Below are experts of layer 6 (counted from 0) of a mixture-of-experts language model. Rows are named gate (a neuron's input weights, with its number), up (a neuron's input weights, with its number) and show model dimensions 0-255. Each number is 500 + 40 x the weight over its row's rms, rounded and kept within 0 to 999. Numbers have three digits each.
Before each expert's rows: "mostly gets" lists some tokens that are sent to it at least half of the time. This comes from a sample of Wikipedia text that the model never trained on.

# expert 11
mostly gets: " He", " has", " he", " she", " have", " had"
gate20:526491531527498484450544468449437440505584432496524503453439565547524541485510497530500516470484479507591492508450510518519517483529473505513502473546524556515469458499543504556497445498490571461493533537500590566503485534496547475472510503507493559549537442408402521460558522487452489516514462477506445628515515513448447506532542489507517545443596492499470518496499547446462455496466513445560454476468470506476475533547525447490487513488473529427561501446470527494497475472538479529493460451503528515476511534440585528508423483590495432493518482482549504504519506523539526497438459537500513528499576489482520527535458491538502530539507449464553541423452575507496456581492436545475514474518540409439533516516533542559482535476604465576554555442491532464585496502508568
up20:579531429474525514514499521511488559597511559514530504454565510493521480499443476461521580521480442502498504517534531496545502513452499534529480545526446469524482473471413473493538555526508498474477489541493470436415506486517455509525475462489468484562464499497533513508511473493471494526467520598513550496455537496478488509470495427546531526482509469505430515397509455533434477464538517603502492571489568509499617524532415493499468537521487495531497449540500415509483479533564610551516491465411556533488541524542468526538566464538505582587485557478490526422474494546484490540580598533573553489435494536496471498472497519479485540494472473512449515477484474476562548455481526496515468453487407464498522484465509489597449486497463442529502538559495466478446490488551526
gate21:567530513467471527563503518517508596499470563487512508519447417553533459477487483497439428545385518461519502464534464533534493457479487501448552479539526562525549485486588486523534497509444493554523511514502478525425488486512576502551508536511484466541520517534511473474486547554463472531505541421485533535433525459477550552575520512478509464492549518435521499450552511499481492544456492519530447477455500483520603536460495547538450485341570461475526534446508467421485482550527535504433562504507528549518510536518513520526583483479510537505446512475479475511485520557470547508529475425535570517537442449467443504523478420497528449512482517488535514475517489475505451517544523531512527549446610469523472559452513499486549473500559530541547526521542536404538470536516564
up21:453470490536522550502459486545555462483514491624442448471508492503480536469532473478497470493475341552529522500498541443412463489502521485536511486583549548552476555515440566479472500535511502450560476431520562489558460498473496447505468505503476569531441497543534553518483519430476522440502508494553453558479594542521484536451488544466541442480563478532538459498418529482489494491530524444548503519589572465523502544552531503540486452487446443507517543512566476526513414568440483582536489510498471543411525455490529541416487489496492481494546476555496532440474546504515515504409526548476551448467520449483497581525480579550490494497456449519519467487496485470499552546495483452524506492506458497502512488432467497511454522544441491478537455542517514516484474446535479
gate22:521479492491455508502509502466447487538521509475460499392471512506532498497624498471552543518541474492501558465549509513537508483461498497500489503430512428480497492470511441494430491557510504507485511489491429542494523467505464424488508477455447497551493501452546504516520453491515502547463517429513535518544444535424457498473478563455436526475436454453557546504499484558475454530485473531487443494559386518514571556552521505450528435456473513508488490498576494549450479511450513526528500531426487456599497527504504487470477510510529503524556441416530465446507593510602453522503558426523563480504552455513507500476437495491358474462498517472599486480488580446510491463442521482563481489583535561474533542455526449485507496457502481478484416481452470497478504521536489
up22:515523532534537447458499573506505515551475463523479527550449497529502505429570465525532461581481520434513540490533585484490528506443516553425539474438609493594535517505469439499483508477508533494597495537418449497452519535476437490432523521463538534481482525467491552410485514492496475481531501479500455578553496367495466495412426544466485517503560470422540531460462491502513463512508466457581521450495554467500512512484440484502472577476571457467488504503456467501448484478441475529522470519486520486529376495454529489458484454454470523440475495531503492459464461540489465519518469517448530466490529493493452547469524485469501499554469458464419462577476528543479471477496560524475495481543518552570493428489495525462466534521514403499517449511546516543454495535551509
gate23:466511511505581494540486504444544567498544459487460502545551533540565470532489505492479500535585507467505537505495547531450494473468502528529500492525427464561445462502507485436441443568540551481491504490563525465495492437544475540514507551460481483516499525507495448507465497411543522504488542486474461489402533571526433566494547437508442539562520512423582528536536516535490510464487491573536474463444492434493512462512447469515457521585482507506527584380416482484520455520530516448491494525464485528548555473548416526509489489471481508498455526467483525544505548442597468475463465544521498475473428474468493529523388536477442512557496465483518473540443481541531575501437446534526530517477496492552489550567454511426491568552546486492495479521577479511506516511423496
up23:472459508484467499541499468475529506536548493533490498476482508513508534498513468493466456580481510504489496558514539521490600437498498559543456535503516513444488522554534483539554485595476588503503597462516564515479485478517463475547507512560481427452533474513444494472543503454546542481497561467551509522534492510536524445561520480478507460597488454492434607499464481499462566423531455455507543478484518434513501519526577525509498476527521492605497488558424452491460515451496439480471500594526506457521573464448485543509522570478474536467424483490460487494547573470576528459489472512484485468429524573466519521548521425486489489573555458476447481540544496451532497461521484482572457484509457480507512468430490501493490528438463483474537503459451595454512559561400500

# expert 4
mostly gets: " but", " be", " because", " However,", " not", " said"
gate18:531459471517493556526524501496515483521473486507487522488475560519493508501523518520454442455521523466530571540473527527494526547498528491602505481529525448494558565462452549485499518515544497507443500519514543465539506496378508491506490540554507494452553519498485487461392429552515459627503494575454474417416464478474518446468531515517507464534506484493519561560423497521491505476475488450539493490484472481541481471515510518509561520558500515457546449516514501480499458485531463503516493471483461505449431511494484472564472510495478513502504502521546545485452486496509495523458438579525415507555490547601514557488487513470490513484461470444529454565507460536398454459561523601459422404561507543418459464491448482513498479437512449454588514519480430545495616526451499
up18:419511471529461488485526439468519515535512485589501461510540508507438498529507495558505491521509561496507505520501502459487514549454510569508487489477452500549429578481529581499497509471485570459467483472512527533524440492586509483573497417512503486523456577451513538475509502450508402523490478513495465537475558549580530444385513539504505560459444546472561465485506498517442450492481491519519461413478487433521474466471468494527529507464521545515475511507480495475498551446513480495527534520499524533522564474528497515462480463476468530515469465528522515449409482509572544478518431445565509384578537552503508518512410425431498566575518554537450486452517539443529509503431487535456542469432582447484493478519468512537440438519507445453558532544517505478423479472524546
gate19:533529510535506504511509493466464528556456491558494469443438568453548464532544472470427406518569421525537492535485554503520436510478488498528535485523515515490538577545448510540553448485458558476481464527385507540456470503501474449509501554430501540564520461459531464487528558501557483507511502492500494510459436551504532529489506577413506597459490502443523486499538526463473527532464473498501538469480528493523518532553550499472492538450445538477526447501561510518461495463490606477485429547506510505462497555480502491540450553519476431527505490518477484517589486486498512533581470564533520434509539472533564485370506527477479524462570492570545478440444458465520474517506405519495502493511541477545510511542491564534560439516473470474439495562526570519491611477492533
up19:432495490520525489462471507475461484536492584449530493579514549526558598441515539505506457500517482462503503507532472510465481472576500476540541504553479548503486517482559549471503569486446517503531475437502502539585429473470501484504462511497508509516454518435586444466458517493533482552517470507556491459491508511491535482524543453551499487563483500482505414412529606556518452483437449494498488478573461486535522516420508508563521597497490519455495479545507462596517483533474486477452514575581471516518510511394449471543500479507471417552495513512457482511475550479504536562518527484491450478490516532479542459532525529557475538452552554508594505503492569436612494503488448501495457606508574475501498533521467490556496429476521467543413492531469502529448519452502491
gate20:605422550523561581513515488523491470471569459510521488526514520477490512493456478495463469448519549538538451401527522480511525449494481463566477524505523420534537495470474480506555508520515575499484462525528474462504460549453491514471520484481556473556473464480462507547452457519499535506592579538422461562501505446417513475458417496490533439467462487549562490488441470462525530508498490547504466511519550512523534560572534487516566470471484544517472579536549513524439470448468430423547506593464492502522517476501482508472499462494580439477572463563456452466482468485483563545506513405457454473488489526497504493460480548441539461419535463447478453480502515530518522543547548570551477552532543442490476535487470514554450527410534470481556494461497563550508487484473518
up20:508578474392450546463521491468493468446478474462546559549485476552492533526505480437516485545459482473545528461526538477481487466547559482509497544509495539493544572538492603454537473488508441487553540469398531508535433471423535470558474494536555441427498475443538513526493521514546501496488517525497515501474524500442474552525481430541470512457522493537483486529490550558473519480507474584525480534552477522492523505462514523485515467511525600598561523551514437499511515454458528453551466492430535474453487491530537486476501472511516494539542597484552540480547502427489465526433487482485409490428408525414499499484507472529434526428388499523472540518525478549513533560399487465480461412466516502475526454506539524507519463522482434527448469539544509518545536509511485
gate21:490528516485485390543502476518488532468471484614534536590487515436483531461436482531455645444527519517481534456519551558563441527450534524493476502501440507513486541532519518572442455557517484472513579512603464490502549453452492517548448422478490485486567458526473518456472506508495494517473539510464450501487435575484480486533535529500546441544467530450498473454506494555501534515514438526472524529522516622473428510556524467433544463529470484446469494479503456485507454524604519530550462495527540526548568507521474478461495450469478465482490475537431529520530453492479467510546483525497537501485505515518511548563494511455450466446466488515545540505547532488459492610570504491539515561454493484525473513495452543469506456511445441436508537515579505496461494469546433
up21:457433485477513481511572466511529565483475493493512490490501505509489518595489500525499536491537510490432487485554567548567455608490560490507532480499486443512554456551527503555455504539501452481526446495489445489452476479550529546435500527522524501515453494541494501416471546503583496537438485423478490544493444459572417491459518488501505513509488506543565523502477523499568535590480577468483520510457453524523536478486487538499462558532486415398413541486500424523558547490522446540485446470532508549529583492478528499451508551490503495526602472590464543511413527567537509477526485480494498542533455494472501520462534462454485545406448528419496477548537511535488453513505515504480514490480566522462466475594479511525468501542480470477417478487552549454589507524518467

# expert 1
mostly gets: " the", " his", " their", " her", " its", " this"
gate12:520536448521459462483451491409466519466452528473482492520507445562459480473519524519505522535509438485522497514561592545477505468521477517497466456483524520544494415536595500528580545494521505542489541455499503471521483484572447530502506466546462418512454545525469474451462489543514457515555411502490561442443513527467477475458388449504492509505424525518533500516481459540607500453439553477461558528516474497517402518489540547467487565509457481446486518380567535489536561501523498500506488554517500460524460512499491512537431537532558481529462518470481505520492473493453513419499458519535511514492595510486544481502543406604471524478507404578488456558496453523481513504482478543500513473561437530486531446427489555489456536464511497471491508442520526448466505505576512
up12:439511516454495432506531516510483435504509513517537514482449501504461481443510518493518545454502510432441439536452481486449525485457489529515475434504490506455519521508452485508476478493450552509531544450474535550408494501459502530415474546510445438454437532530500513552499483442480550486482473610485532517484490435520518532510537475500454512456461510500433456506486460530473548496501562489454532599467558480439528504491488557504516509555438505461524467479480454491562442499539538470539551425588527540525490464532519499500475494515533459579484495491565476482526535537471416512468568474467465587523510498469549516440492493473413547436461484545496480498468446466479595562507490501593525530595388550472524566578488561482429525469542528508478458520502589508558474478513527
gate13:488495521496511537464508478582430577476530552500573555530537567530489453441519501455545671541533437471477584502483462517416471488495497541483523515433487485464517555477496446546486538550519508492583482479524476520546494497492452469522492480507567540448513530542527497481539489471510569496484535494523494471456491439430523466602478500491538462490488486473466462527479450490577582510563508496467488496539496501485489561564511503468501457483448492498478465576443573495498498514398506522483585439455512478521501514458465496451571497475525474489505463529547444468437415447515464502500529477458510521483390483505432535542542452514465537474491483557550494569455514487491535484504539507514518434526518516565452458368494457508552543516462568489534516494490516504508485469481511
up13:479522522493554467466439500540463477473446526487468460519446512514526526509533474513452503478500516502508492503518536416549475437495487468493445554519467620524475497504475479507419504483510476494560529521549467472497479543550510404586466521509481477511491469543464480552509422544511442442566488468482522514515605539460490492501511450538510526429520544570527422482512534500477522517552590491469484458537484564455578389513531514453513512534477547520504517463462479488528498323506476561516422504494548437512449576517542438539594481452513444459470417494480465502503534488542463485496585427487538566555499533510486509483446510483535480511511516503510517529454516541484443530502458501465495508503511500498474529502526570445547565489511468500541524475529578561483541489540543
gate14:477456532486562466550551565487593468536395510472537489428505467509570516469463462462529461532466480514535590562593535528528556420446449446522443571488416436515492498521476561456476455484445472582528533503483481410445515487478517547544517452564507491488544484502485497508527499503494488440520491469529489502490497477517451506457520520541551520485480486507512551504456532401491460502457492478504506503507506517502526478499483530529555528485476510540575473526475533450518466439507512557530533459497463504546573535512497547422445528488452522465484474435512446453528455457483450498566538515577540523479503487506541538480427498475531498482513488393565469490510549539546507485551533549558521501472536521493485492389477434480462489477513510444467410432457541545511402446534515
up14:474496537362485523457444447503496536419520472479467480470444555472436468543475467553501537488549550503443516460459521465469554534589488540502513477517460543511453567492449580575583458474477444477539495419482511505510481555507539490461564469462510525490495563587447589524426483529476485512518430537490513498585511481483522470535481486485511509429536513531497465548556517497471479500495507475458533563417468463525515448522497489458508437529480532496493468466478496463462553550482454495545467538551465517493506441549522459498481474458521487514523512470532462546487491498542510525455464487520538499529441599441520477480563475482492479577429519599434516518486464511512398500499496476460524453437538496401556484479452444513499526451477491471509414520508507475532449507537423
gate15:474437582529508531489552443564497480457517499517512547499463532561552525540483506478494480500522484567479512587552494427477506559507551492529475493579556541555510409420490549518510411433513571515519520567501539518515477588504456540552480455555505499566527475510525536496505538475462502508445424544590543493481467514529475538469500519504481436469586528469482532523516488500510531495430529566520531519469483527488541524480550455531426452499471515503492570551537502475470426528463510487594530473466469515545511515541480460517559522468523442512526465563466554500504520442511530545535499496520546541495469434468533496522499531479434490499544416452475480473447530506446533465443422518509494546561581492513471519516567440499508605479423460561498496564448498483480534536459432
up15:502474493503459408501532550485512536496518466517524497437481521443424543496532561488497496531499544453470531489514412475446466455487582438401512545529580443575506482502548409464463507482533496525511456479468567523481483501522518442556508496475471556505483487449490477545452532503545480540472539501469507522457537475494474506487572473496527477483528482475485500489523511424508490569575477421502526471492558479457460460410493514500599449499569446534470499487493570575495527482481487467447587483464508488488567496491516500516463528576540510516574566493489558507520495534547528477449471531481496516503466503485592460495530445506564535475392527476496547533538425464457499565513511512495584439483469520436442489483470516523527450514503454562454544522451520498600526444504411

# expert 8
mostly gets: "ie", "ne", "ij", "che", "ley", "ø"
gate2:446573443468485469460516575566445492541506534579533484561555467465502537479478537517450488476552446481481422446499470471498556509439509551571435461527524520559502609386512502475485509526501531517523467517450507505512520501485497499500498490540458547493531498505517480520515566574605487443447479553470521542514474495535509531518560505452473489568473481515560492507499487502494512554453527505558562523526486455517470496406532451526524512531560508486522467470501491482490530492497462501461489405593460439454497526528523555474466503471479514548501527449440504473459458573485512547519507497544538511443529419442502489494484462551528524511530519494467514514499509534495459582508533525525494497497527499540353508507358464506583485486531422473479584515498512479497470509493599
up2:551521533483455527628485449547565487483481528585555536516483516509461453534533522560501526478508489604520491526581471466437507510521510478484514518481550424448502498480480487461491424486519477500498512600461420555496504468457476489526458540485570517474486475535530520552551525494443504509558513543500473487426510489494529532483488522540460493545573502591537488467561508576443446564480554565505471489470532496441511495516560537481499475435467521611491523534489545472518537446434559495494513574542594435554520478524541548516497529515467377530524581515544507484520530531550429514471516483477423503498470505456455493487580492506493549519534456517476453465536484538540522517465511521514503478456461572534499444532520475529484478468504475514533409506447472437485480488439474
gate3:511490444472496462518520473491505451460516419462519529494511503443563516530495555485524474554442551564496472549499521528514518430560498447475542471500533478469511468526545518527469523445522554540433500471503566501470474494510513454521570577564534496463499476508480495471503463597549524504553496495477500521515434515492522557532566474491463570495474545502513508581499549506515430519519494464552511529540466438488465392566512525511552532530566498493482528533514507483449433492520481530512446323536523524545402527434524529469536477454500459550534523565517533502431536540504501504494560503501526458521492477556502504525539479474440514487532461372540539481545492492501574519466509520583518504519496532499488470574432504423425502509546494439573495495461585515496535490440529
up3:504467465493604531523467512512469511477471509419477580498469549507450547487407467511477557503565555458409609538546535474492506467501477525515553534471529460477515528464458537450512580504482456516581527474518436534497443476492521450419549466464519517548486548522553554508473521513526522411535518617528449476483464477572490488485517481443482462507510565601506499478449494485547474464485507544517515518479497491444572551552439507504461545495577464495447496482524538521474501495468500504416490605448453458549497424503449429513498461517561546508508522535504487485517543495517504574498485502509432477435446472503477480509537454492486506543527515501491455490549458519463463493517474496495486486452526453505555514536385565484525560518528499500447471525541512515438498438593518
gate4:484498473523547519491540441488534532435526475585489457537485503500563497509490528522497469504512547539464488500566527446507501491469490527533453473541462481502468457539518519577492501496442521523486516498559479528443545492500545496486533553519598503476483468494511408546454443510491533446455541479502498534486442439567441449549524492531469498485450512540502562506478512445462507441527424479494560449489478519524523516516480403453502516526443493536433427562508462471535480490543496458501454513408483482437505456513548492463478493523441525470543476510474524463523531528531597555506547457528517438520453453491450526498476453434471493552570487474520467424443451451532626528479515374495533480452523478525465536520528465523499498592556541536524518475534516469504436640551534
up4:456403480469449450535530569554468540506477512517520488569501512521533474416529535484405509557527447522476484549539495491553447497494487430525532501490530477490469497548525467475620494513532453486473494473580510544467489488505514488584482514522537452512528473529497514516488453552430463493564527498499512519554539522476492430549501494494525515455480452557497503521424473504470479494534436498518483594535459515505509526477457503561548503510446495525482495463492524517504519580546541497469488541544466467499538490479503428532491573519466487492570512502500522550578522524489550460566522493527420440494511534453466478578488468549551533503537453577466467439413522461490559540605563492504572454499499544481486491450461487550453370401468461518475470437504532505532567501439511
gate5:556514472578496470505489472454512528551440533467562466491469471465565457463537518557517448484517506483545525413514472477499548463526446491419565517451531456527474437446538584469513496428489511504546480528485519498481515497468500550464541433514476477399531579474562419507530516491547470490469583470476545525540487471522464520468425490481448457521528462507466444468519549559436523519458484549565492530435548479550543438447460507507500450615491488437493502498470529440470473483494535587475543462491510504529464475554565538481461462500507479446530497583441494524528555481430447499495531432472423438526517523473502565545488482454505477445540474523461503536486431465473484498554447466557476467497526485560557507527539538535471485556477475524460483420500574460463462487480534
up5:506452493495558502531509467460467493599473475586521479474466491553486484474488504479469472494491468528456494534564482472499510538498465536495552526487539530434484492503433492494505522438510542562525486553375557512484503521507541516537452503448524455509487513495481517477519532513489446553554468420487467517529460496578493548550500505498526511489512457535579484497478487522457539475450491567521518549459547502463503537476485584500523492474574561471530513514491490419492463499542486530507493467530444466441428517527501442501527493440435570506499503482440470462486398542449554465523493423445546541505472520570416559440543513513448468465465511453504473537431535475538547429454481513484649413467513500531534531522537461531414621556525500456437525492505528513523491511457469

# expert 3
mostly gets: " with", " by", " from", " at", " in", " during"
gate18:543499523462489430507513531597476530432575511406488511447439541498493509593531435513579536479520463545504449529476456492504517568539472455452441414530514493502532448502506533540407520430538455518494480525489481525475508511522503479517400461481492479528522478486444477538518549535529473496543504503574559482506494483486474403508564522560539459470547483495518504522489514545528479500494457512547480493577518517485476570515513556471494483489510436493542416503448516477490554465480470501598536428477520523496479449465542470516521491540474533544553500500441396522546451539502429505550495496547492502471521460478472460561571475486486473540471457469481564595511526557433532551488562483483513523471454581534468514399489486462561547469558552448501544473420517474511520485505469
up18:507508449527530496470544562514518484486510470515503463515463506446436430496499547482525442519458514449482459506477521549470535507567475398438493429426479517515423534525511501566497481487532511506468462562531549530526498540468580561567514459505455498460459519488512453510546462567515509453477500439449503538486497441503588536465564484478501505564491476525617427575467512541493490460480542523495624511465498503499526598461507503446527523567505508494561509461579542577584521575524549510503453546397493482500532579433539497510477511454550476432506470500462525550554476565532510570512512489510508481554506526490456439519495503543452484480530493571509474525432461541565477518448541458496474487496489557511476546542518437466523544504509554475526534465485459466501455488523537
gate19:534473504525467461483532514524572518451482465510546475548531455443542488452502448507521502580462428550558552470478512511530504449529502457480492516576507482490509534484518495535524553560555501574481514467460520510461462619516485477498431472466512396458509565523495509479428466440481483495517432532515546522501516406554502442541431492522531496566498492437476554542484501535480528504565486484503537496503498491512497533505529536477531516553479492485514531519529534475515590519438495495529562457481538487489537464420445523550549481500534551435561509488486440501507523475534493491568482490488533560491595473532510571485543552511503554551542549453488481454514504402569439450519525585453587428526529508478411517469579453492503546457451517477549492532525498531520603566498478
up19:463532506444502437465480466519510450528502442501493522498534492453474501454508487430465444489501575541461519487558487516501534509560460527469514552462483444458501511457574479484375483489457571552465467503519452481511488488491549496534472452434500510526435524442541493440589520556462457567502458555609528385566579511507519501582478506547520474525448463491491508544494482493462467550433498505531512546546501544560529459507516538438482425537444540450448482462599523498555469474434524481441478465466437542500543526496491474492521470483532514441453548544501491455488545475538505456502467526467484517512505487503541420492536483446534477534420427476514553476447447475511544505538535428434543536499491541539471480434499435556489507513437573518503459517519442480502544526474524
gate20:458457501455547519537544502513455498539475523504467531396549454529511489445360491555493510463466542447474445528456501443503480455557514495493503485513494453482505547501488447476507561542455555449560458516473513472484554540438549469547524465398469462496523503448483535547528506514524510504483455512406504502534501521540493480532475526451446549489458483508490530479571506492543462540418452523417437526566434510533516507486510524512481553446513554545507473499474424538459459536550548516524485537495490475493523451460466544499524470524500542470491569446535492505495513478526510469484504508464546524457536438446440501552492523413379525506560604477479487451510474478419492490545508526491398532566588475564536464463495451521420464500488480542490492568467522480471455444536522
up20:480482452538513570525571524532499396501519458460517551506454527556474478466480431506517534508481497426483539529452441483475516469597494516484544474463547506527515507489494533514504488484413498521610499514464503540547464502489492489524464535493534542480495479497494501505435527580417506439475490613433523469438556449485508454512500511530470507523503460517548476491496460485491482508527422501505487481516538477506475511487502435506518520415438498474468535552427434468536520391509504488448420500572513576489477492477504486506512509510449536563507483485597545547511466531530516505581495539564515530590543449526496550477583695538527485516493540494471472484477483529545512458490480510497475473536542495568569487524466480459489525468513570465537555502483503489513476490566473
gate21:459545481465554503488598538504472512532511376549493425515472476524461475512490437551453557497526499536458550580492535469476536538492498480548492528508542487507525505524468445552471472494503579517541456503537525489498477503529470490541516473502491497504470404488471553503492460451492435507459409566459557575481484451563486487465500587502465464477415462436494575536474525460474525492515487556452529452491502519535503578533482496567491477493553516490500524478522497577484593457514528486522458478536434473488529517487501542482513508489528463444426472456509498546458502463457426447474525490484417503478469430500418538545532463422432491509431479516512599470486542447467503524573481484507550444477500457538480522484542468494442473553470593444535573443496542501483545473479439
up21:486526401538521509541445534536476483522516559449527531476521535464571461481538456478384462479509485513506450504519442489511436538476491501503528483491518547495510406474506481460464472385494484502539478507452502455439536470522530494537508530509482415522524531575450534501459516527449433564471487549417532535546450484522481476448549541507543491514521485504484545519557451473490562573482530564457446456495465583504520522466510490524418485498496504509430583509506488508560521516470497514475577548495456524576453483417504455527480472517513477434463486532521581505527628465505440529506598536455498457482490471505464540529460499514429404480476455506505474486496448532578519502450506532527484558486513454536456542510568490462471523491491436520523530480566464520585501527521470

# expert 6
mostly gets: " York", " City", "ina", "io", " won", "ara"
gate2:485433553484508401494437548550557528525436535501426542528422474539537475517484492405511492524558531637459491506452417526529467541524556508482517523511531486511504466495533538480516581490466488446525506471579507540450553500622535564524521462497526510450477517535500534466505476542527455535502540505557520478553489485502461539514462542403557501522543518471526466556439429532510466485510535482483480468495607526475504470541522477511500487517499498463492548508532506461500455489502521518481490528409590515562443535453537461412480507436584597457481471480482506457457533454531425485454524567494421520457510497477423521447480497472544430504526469440521498486545543532536494473504521496483535450538430453449532515476550460518519527492537519485519509497473536536462502518476532
up2:440527586545443556511555394520540565412510536554474529486499500450491575409497482406543543473522498489556499491476454436519475528464414455433459485547427601531453535483512507453576494507465556495506535502459490445506453456497481473526431492506542544509488432491486466487485505491564570491523508494530479508470460485433606498537525518495508574442457483489473490499487475543431540447478575506428485567526485511591428467556508463432483455473482515485503553587495502504461482555464507485522453463483503530459504455428477505495504516483439460531477504538455486485474516536501452524532545553526455445503474525552522464512475530507465463584445528459472528494447481551475468467461542514473473549565521525501525507489472488476568548495507478515433436543506466566516503470513496
gate3:477527478443495499497502429514456531444501470473543432482515469458413467521447556481510585460503521510521615525549543557472532500523512512544450499493456500547466575472484498464513546502481475482508572476560562426416495537538566489519389568505474528513494572436495482502518459461490463540524480477528543549517481456503520515461503514519459508595512502458539467491502576502528517489487525489599540491562503501517520473441488507500515437502463469539411504507520565533526464483464499531463518492523494544497554503473515494433569488509502491531546419477523458447519475499469491481578559500545557490487477596510489471581514486470484519471508552459498495513502540475574446441467492521416511490561512415537474551439514513498438538494449533519424605550453546522446527460471559
up3:508505549490542490470523564556444479526576543491548483538519463499519451476493525502503496526495423553446447552491462411484580467432468504421433536520500467498504482427462547513485579543519570547484512517465512504569468431506532508464544500518463518515574503522529503519484479482478503546523476517534517463563481514471487529523466452489497467539495501533553498555461525458535542504425522523450560492527488483541501566491479475550416531469524467507486481498405513501500445593506516505428482400488523461490514508480483437518530506463432545434476493576442600528467630587533513500455553518499550482541461503457528539448480513552451402495552509459508487564462477482537503565465509459546556552450542487470500440529447472538516473435478544498542506531508456452474450504523489
gate4:494530454455500478502512548595468524465498426502497493409557540448483513560442417526459537502448512428523508460440531494567487544507510571427502495526534519535528440541531500500415470565546502442479490475473503566491544501484470560549543498445410496550566514504424499457529502538558489550510496505566476508506477450516551481386593518534599470475523485408442504467546522508499509500482513478527468456456510482500481527565505574522509477518535520481538473518474474438386533498489461511472490492492404493454427494429517562473513525408575468464469511571543510507564471484455495516488519521480499523487498455475486491455522502539459476451487573468528479524491499474492513480550521531552508480567511472435443554536461494538523584492547516499474437503504531525542484515544516
up4:493501450546488463503567414482476528491525502458494562421456465538497455519483453522525516471428536532499512500488481464570504516485525557499464489428551432518449442488503438460492496436492416502481478480510524447461532500502438497395459425567496601570543480522505479529427505518470500473478463575485508490523549436462543533513515583424474535464494495489461528558502475530564510558478552478470513518540466414549512517501439529475512514452562501475473451445447409445499457476426511453465462522447426488527481491497534526491467508484546522494490493467465571459555466496498489460579467489504463500508522438490556448393503620506502516483516503502513481598487456548556521442489522464521488475531510525470520429565496502548462518482440503463485521556500531483485562479447516
gate5:520523414539474481547500527562501532475486519520476455568477498451556470495467501544513412460527518443445505549460529492502533579544469501561507516531472545493408576487442511473489449464524487560487519502488538479519492464461499511461534460509441428449506518500502536519491475484490594542448426528445478524545456458508524512513507476530504463514491552456512506537595515502566447451517539483493528499579554520517537490463516483518511539426491514500594506463561493506532483578510435488423498597586479499520503521540501485557487516502455512497492538442523509537508456478464489511462483561523428442447486494475540428369512426495538441513490504552492446465481508476484454552551512532518445546550447451490480476502418462468481429498576497414549427551503543453493454527506531
up5:529527542487503457509501543502528487487466458432436492444449450497489512447483518519525571459477440523509504539523462525554489407480534411479484501474476453441557456526466520434464493486513474451476527508511459539517555526453484579521480523493523515474565477493476544609520620446476520517462498481546546475559484460612460526530565490458523442517495459473512514524406510457452488427496535532478531546489465504439474514513475480435597531545601510477526548532453494481464476492496470495484517497532455452487528530515438571476461420517506529536591483452483502370516534474528470506497522424531442442515493474485485557495556528504513583518517498466514514474500502478516512576466523469510528535465510549611540521530465469460428497476460541544534554501505519541516495450517481